config = dict(
    n_layer=9,
    d_model=320,
    n_experts=96,
    experts_per_token=2,
    d_expert=96,
    d_shared_expert=128,
    activation='swiglu',
    moe_layers=[1, 2, 3, 4, 5, 6, 7, 8],
    router_score='sigmoid',
    normalize_top_k=True,
    routed_scale=1.0,
    balance_loss=0.00117,
    balance_bias=True,
    router_noise=0.3,
    init_std_router=0.0397,
    lr_router=0.000748,
    vocab_size=32768,
    norm='rmsnorm',
    norm_eps=1e-06,
    tie_embeddings='early',
    optimizer='adam_variant',
    lr=0.000872,
    beta1=0.9,
    beta2=0.99,
    grad_clip=1.0,
    batch_tokens=[65536, 131072],
    seq_len=1024,
    train_tokens=622300000,
    steps=6610,
    dataset='wikipedia_en',
)
Below are experts of layer 3 (counted from 0) of a mixture-of-experts language model. Rows are named router (the router's row for the expert), gate (a neuron's input weights, with its number), up (a neuron's input weights, with its number) and show model dimensions 0-159. Each number is 200 + 40 x the weight over its row's rms, rounded and kept within 0 to 999.
After each expert's rows: a language model's description of what the expert responds to; "mostly gets" lists some tokens that are sent to it at least half of the time. This comes from a sample of Wikipedia text that the model never trained on.

# expert 48
router,242,163,248,229,176,255,228,249,161,203,135,206,203,184,198,199,238,268,203,280,134,224,167,177,234,214,187,199,127,191,178,152,176,213,239,219,121,138,200,270,223,171,175,161,190,125,213,256,203,188,199,178,227,191,170,204,157,214,208,197,215,201,185,175,168,139,190,236,238,270,193,192,221,198,282,232,204,167,210,226,158,160,186,196,152,219,182,170,166,207,264,167,226,176,189,195,197,177,259,237,250,147,260,153,201,241,242,193,170,297,206,212,216,208,133,206,197,135,205,280,153,249,184,183,135,179,216,240,203,191,278,154,227,247,203,193,217,244,161,243,212,223,172,228,204,174,158,207,148,188,167,295,238,237,156,172,232,134,219,217
gate0,201,181,230,188,161,222,193,160,199,181,195,256,196,174,207,206,95,312,174,214,208,170,146,204,259,196,287,240,167,192,153,163,171,241,260,196,229,98,216,190,241,235,159,147,187,238,192,251,195,225,258,215,197,235,219,175,198,159,208,210,165,184,191,199,229,137,231,244,184,227,203,199,206,188,228,165,199,191,219,201,224,185,258,141,200,172,133,162,195,184,190,200,225,271,162,217,274,171,153,259,201,181,239,188,152,262,189,167,208,235,206,196,154,249,238,259,211,217,171,192,218,229,200,178,201,247,194,182,161,230,186,187,166,245,169,196,233,210,169,228,221,205,115,249,206,167,261,239,197,168,207,140,117,215,188,249,242,234,222,234
up0,242,204,198,298,139,256,127,259,151,186,232,151,156,153,247,278,177,256,179,179,266,188,206,150,210,253,239,197,123,232,165,191,226,230,206,170,199,180,107,236,230,209,124,201,244,162,229,198,248,237,212,157,175,168,175,105,215,219,190,184,268,200,248,197,199,179,164,290,263,214,187,243,198,266,258,180,232,203,239,290,219,168,232,243,134,218,218,213,230,222,192,205,222,185,178,193,205,151,215,288,186,224,275,203,178,204,268,230,114,154,249,200,220,185,158,142,215,146,198,160,194,243,206,197,173,210,204,182,229,187,188,220,268,237,157,201,213,241,223,204,226,208,238,232,183,205,150,255,212,242,137,215,210,206,219,215,206,207,147,127
What it handles: Word-final suffixes of verbs and other split words, such as -ated, -ized, -ing, -ed, inhib-it, plus the infinitive to, in prose.
mostly gets: "ated", "ized", "ised", "izing", "ched", "ined"

# expert 49
router,131,265,243,134,182,230,211,258,142,258,121,243,189,169,219,274,203,186,217,320,148,185,209,193,195,191,132,174,154,177,171,212,254,212,158,235,153,209,149,203,210,208,137,221,236,122,259,201,209,216,152,128,184,191,169,239,172,223,184,103,228,247,127,127,107,109,161,220,261,262,184,240,173,191,172,186,170,167,201,176,227,199,194,162,206,194,182,213,186,171,213,159,232,147,178,144,201,314,199,265,191,165,259,200,222,187,258,119,211,328,214,163,187,250,218,199,188,108,231,166,171,229,204,217,162,126,226,177,248,214,174,169,124,207,218,196,176,174,170,210,218,205,208,213,225,190,213,166,128,158,135,228,218,277,198,108,260,214,205,121
gate0,207,179,211,250,196,236,182,239,203,169,223,237,229,180,207,211,233,213,270,213,185,245,267,194,179,305,113,201,142,219,163,175,173,203,193,141,178,176,194,197,195,188,209,240,218,228,168,231,198,229,179,136,211,179,205,263,147,179,190,183,204,162,155,167,166,205,155,244,292,231,208,212,183,206,218,234,263,199,244,221,231,173,204,165,223,175,202,260,189,136,191,190,193,185,271,234,183,147,284,273,151,192,329,270,219,204,131,186,248,189,214,173,208,209,224,210,181,195,146,190,217,190,183,126,146,191,307,197,254,156,294,186,155,159,207,205,156,256,202,240,223,248,88,220,171,230,209,202,186,207,256,223,221,204,192,296,157,127,193,171
up0,132,223,83,211,146,212,115,107,166,190,227,207,153,218,159,198,221,175,215,197,154,172,176,206,148,237,173,209,201,230,193,241,217,137,252,222,161,212,241,246,143,178,172,220,262,215,231,215,217,108,208,235,217,199,204,184,162,189,190,181,103,183,206,252,249,147,223,226,167,145,185,173,199,306,243,164,197,188,228,219,249,137,230,215,225,229,136,190,155,169,215,217,222,145,200,184,185,263,201,195,199,213,193,240,212,125,235,167,183,261,203,226,157,171,178,159,253,144,102,165,197,123,248,223,185,238,188,251,243,179,159,120,219,248,212,164,264,289,246,215,229,161,202,223,232,115,271,159,254,233,200,168,201,268,167,143,211,243,199,214
What it handles: The last digit of a year in citations, tables and dates, such as 1998, 2019, 1850, plus century and era.
mostly gets: " century", "-century", " centuries", " go", " BCE", " stay"

# expert 31
router,210,163,272,152,227,229,276,242,137,194,155,243,215,206,95,161,187,176,140,180,198,244,186,185,174,248,193,179,164,206,157,195,96,187,238,235,134,268,241,210,225,236,165,147,220,168,210,189,175,211,215,140,189,280,204,163,140,272,169,202,197,210,206,238,175,158,224,243,177,238,190,186,273,180,175,236,223,217,194,156,196,167,174,182,110,147,172,190,232,290,191,247,174,242,189,183,182,239,185,231,206,126,228,114,224,194,138,158,225,160,118,240,125,167,204,125,213,163,152,226,202,155,164,172,119,83,127,309,254,205,217,149,246,163,196,193,152,251,147,179,142,239,175,236,213,145,206,215,196,173,174,269,181,246,251,127,190,170,206,208
gate0,147,148,154,156,273,250,234,211,184,212,181,204,208,165,217,236,236,214,165,266,208,211,149,141,141,194,201,227,135,90,231,126,225,212,236,179,192,232,229,194,199,174,106,257,213,162,233,192,124,184,195,178,199,226,219,206,217,182,224,211,159,226,257,128,165,204,129,157,238,189,189,240,105,261,209,195,233,227,164,213,147,152,192,186,149,233,208,176,252,205,220,83,221,138,132,150,183,153,175,207,209,184,184,217,229,211,228,279,165,120,233,162,228,161,197,176,238,205,216,176,122,220,232,153,199,157,171,175,217,174,150,136,187,175,132,201,195,226,182,206,231,228,193,237,177,178,220,104,220,170,270,171,243,236,183,264,193,192,210,140
up0,239,184,169,215,222,187,176,196,142,205,122,174,294,187,282,192,126,90,199,208,202,227,123,209,193,243,260,282,108,176,160,290,231,228,259,209,208,183,248,223,176,215,153,146,168,100,211,199,206,185,200,175,155,142,186,241,171,194,159,276,148,192,167,270,169,154,226,264,218,212,177,196,150,203,148,247,307,265,187,171,242,215,178,239,167,240,209,177,218,240,206,185,180,156,208,162,172,201,145,224,294,226,214,188,188,198,203,152,148,149,210,216,222,112,227,229,201,112,259,162,207,232,212,188,166,193,254,149,216,128,187,194,172,210,184,235,206,192,174,212,152,257,181,170,136,210,127,239,199,188,168,207,214,215,242,246,271,196,158,175
What it handles: Colons after field labels in infoboxes and before lists, plus including, within, include, such as "School district:", "Position:".
mostly gets: " including", " within", "):", ":", " include", " includes"

# expert 56
router,180,206,219,184,261,194,168,211,234,272,243,260,171,293,141,246,185,171,210,166,158,154,265,170,174,178,163,196,177,148,133,218,222,114,248,179,197,251,223,326,126,244,146,235,263,194,248,183,241,214,193,139,170,229,160,138,162,244,169,190,163,241,151,236,176,166,233,188,229,188,230,204,244,187,195,231,215,263,200,243,244,114,141,215,165,180,174,189,206,209,243,172,183,197,163,168,194,246,231,240,212,156,198,199,216,175,189,148,213,210,193,147,207,208,212,198,280,174,226,204,176,182,235,100,149,162,182,209,241,240,214,234,224,185,186,210,174,183,247,209,191,233,171,217,252,169,117,222,187,184,173,238,156,215,196,148,204,210,223,201
gate0,145,184,115,189,201,219,230,151,215,196,176,196,177,164,222,132,195,160,257,210,154,125,241,203,178,214,191,263,178,235,179,223,199,236,216,266,150,202,137,270,260,154,203,267,202,229,195,199,193,248,136,318,138,261,184,242,202,246,208,113,165,220,221,173,164,198,218,200,222,203,214,285,244,187,211,170,284,213,236,212,213,215,224,245,151,115,214,196,182,129,205,209,217,232,156,180,211,188,206,233,217,269,233,152,216,185,222,204,188,244,188,192,225,225,133,207,132,224,224,227,216,154,149,174,191,244,163,207,233,203,177,218,223,212,187,185,228,207,122,212,194,223,212,153,205,211,165,213,273,161,196,203,129,240,213,282,199,187,207,187
up0,204,200,195,270,174,235,230,235,202,167,161,139,215,197,192,204,222,255,223,248,114,282,191,234,183,235,267,238,169,272,189,168,134,149,217,217,216,185,191,245,182,274,255,160,155,171,243,154,214,161,173,145,217,184,247,224,162,147,244,210,255,171,259,197,194,165,210,262,277,264,119,155,163,206,188,222,168,245,175,194,145,270,200,221,204,153,184,160,225,222,191,183,181,169,232,142,236,182,253,244,280,210,204,174,205,263,190,269,256,226,138,247,174,132,287,201,243,216,199,192,142,245,238,222,173,199,228,163,133,209,213,191,172,158,204,211,153,201,249,175,198,193,181,162,246,249,195,207,167,236,221,191,252,128,206,141,149,262,145,169
What it handles: Digits and decimal points inside numbers such as areas, densities, times and years, e.g. 2.3/sq mi, 19-9-7, plus "Time zone".
mostly gets: " UTC", " zone", " Cinematography"

# expert 6
router,198,247,269,164,185,223,194,203,195,285,172,142,207,216,177,241,227,244,185,208,160,230,167,234,190,206,188,245,128,105,139,201,132,217,224,186,144,204,215,244,176,190,155,263,231,115,188,196,187,182,158,184,240,218,188,192,191,199,193,160,182,174,177,166,155,129,173,204,230,219,200,255,199,191,244,244,220,173,154,221,223,120,230,224,217,154,161,204,105,232,226,167,131,194,217,199,237,260,244,285,174,175,240,177,258,158,220,181,213,199,187,232,229,254,178,160,190,183,206,187,159,211,251,235,114,176,204,206,200,215,237,189,211,239,196,200,163,204,210,259,187,171,174,157,225,166,152,165,173,219,139,265,252,155,173,125,197,224,200,185
gate2,195,200,216,185,209,181,212,134,194,195,212,180,237,301,119,226,236,277,154,215,279,195,247,259,224,172,231,208,186,165,136,149,186,216,165,260,235,260,240,176,143,182,266,177,177,211,184,218,178,244,202,156,190,222,216,240,222,250,224,261,208,224,193,236,227,181,244,195,218,115,178,177,133,111,200,243,191,208,201,101,135,226,164,207,163,180,180,195,251,194,161,137,135,228,222,184,271,201,195,187,166,235,211,199,221,204,207,183,272,233,247,266,86,174,185,253,159,194,228,139,228,149,247,201,250,223,220,169,203,130,182,112,251,223,167,165,255,254,246,183,231,189,186,229,212,192,168,203,185,157,168,207,214,180,240,163,157,211,138,232
up2,215,247,187,210,177,300,225,247,197,157,161,142,228,212,226,145,131,188,171,170,196,156,228,250,185,222,261,116,142,190,170,175,201,210,303,209,237,162,224,247,254,214,199,151,168,334,180,141,163,143,200,197,212,283,239,138,232,195,160,200,138,243,191,151,174,184,171,171,177,186,181,288,226,228,141,197,227,173,161,214,287,208,209,156,213,197,230,207,208,224,262,208,229,146,169,200,194,179,209,182,260,234,142,234,213,209,175,243,163,184,149,183,213,176,196,155,217,237,229,240,216,206,195,200,188,249,126,153,159,141,173,162,242,213,102,131,159,165,224,172,254,256,222,268,209,205,189,164,188,142,205,192,153,157,216,168,215,181,214,271
What it handles: Vowel-ending pieces inside foreign, scientific or chemical names, especially Latin species and genus endings, e.g. -ensis, -illus, -inae, piperaz-in.
mostly gets: "ensis", "oma", "io", "eni", "ili", "illus"

# expert 37
router,174,213,272,185,264,172,198,266,192,273,113,167,153,199,218,207,240,178,196,292,171,161,188,158,107,193,202,170,181,193,132,210,190,134,242,155,162,160,157,308,189,245,196,231,270,196,180,265,162,182,177,137,231,161,133,203,203,154,176,226,205,219,222,140,146,203,167,256,225,282,213,240,208,201,209,192,152,184,149,209,229,140,167,270,198,208,113,177,133,211,262,194,190,169,205,123,192,216,220,254,262,152,217,183,189,253,203,181,193,239,205,208,191,194,173,193,170,173,213,226,111,213,186,207,154,193,146,238,226,251,222,213,236,179,181,164,149,192,125,266,178,266,168,169,204,199,209,199,187,209,203,243,229,322,299,152,225,200,196,197
gate2,173,211,246,206,225,186,180,195,210,165,159,230,252,222,224,126,285,160,255,241,194,256,214,156,174,151,197,250,225,214,207,194,157,283,135,109,143,199,172,150,226,188,224,227,223,172,131,245,189,136,202,138,144,195,175,239,216,186,220,185,160,220,228,269,222,193,179,310,198,254,170,150,129,196,206,273,211,208,102,192,172,238,201,184,221,208,220,232,265,160,222,168,138,240,174,167,245,203,213,223,166,230,133,238,199,157,204,125,185,186,211,220,168,258,193,178,221,161,300,206,216,223,288,180,277,273,196,207,145,185,327,143,220,229,152,249,244,186,200,263,145,200,148,238,205,162,194,144,211,234,181,250,138,245,181,182,259,252,234,205
up2,262,202,177,134,192,258,220,180,131,213,175,189,196,131,193,186,157,198,111,210,234,234,211,174,141,190,204,246,188,209,217,218,182,178,263,282,244,184,179,211,201,133,226,204,199,208,202,254,179,217,204,283,135,192,243,231,200,155,232,254,182,240,230,174,114,158,214,171,156,191,208,224,182,159,163,213,200,193,284,196,191,245,194,257,255,259,183,189,152,163,240,217,230,240,177,189,221,148,235,243,168,116,212,177,225,217,199,226,149,182,234,200,236,184,237,291,207,196,198,208,213,166,206,182,167,230,257,173,227,136,180,250,185,169,220,236,193,263,203,152,208,174,229,260,226,242,187,205,133,193,148,149,143,221,126,217,208,185,229,170
What it handles: Word-piece fragments inside foreign or rare names and words, such as Gelsenkirchen, Ancelotti, Linnaeus, Tolkien.
mostly gets: "ass", "ss", "str", "č", "uc", "erv"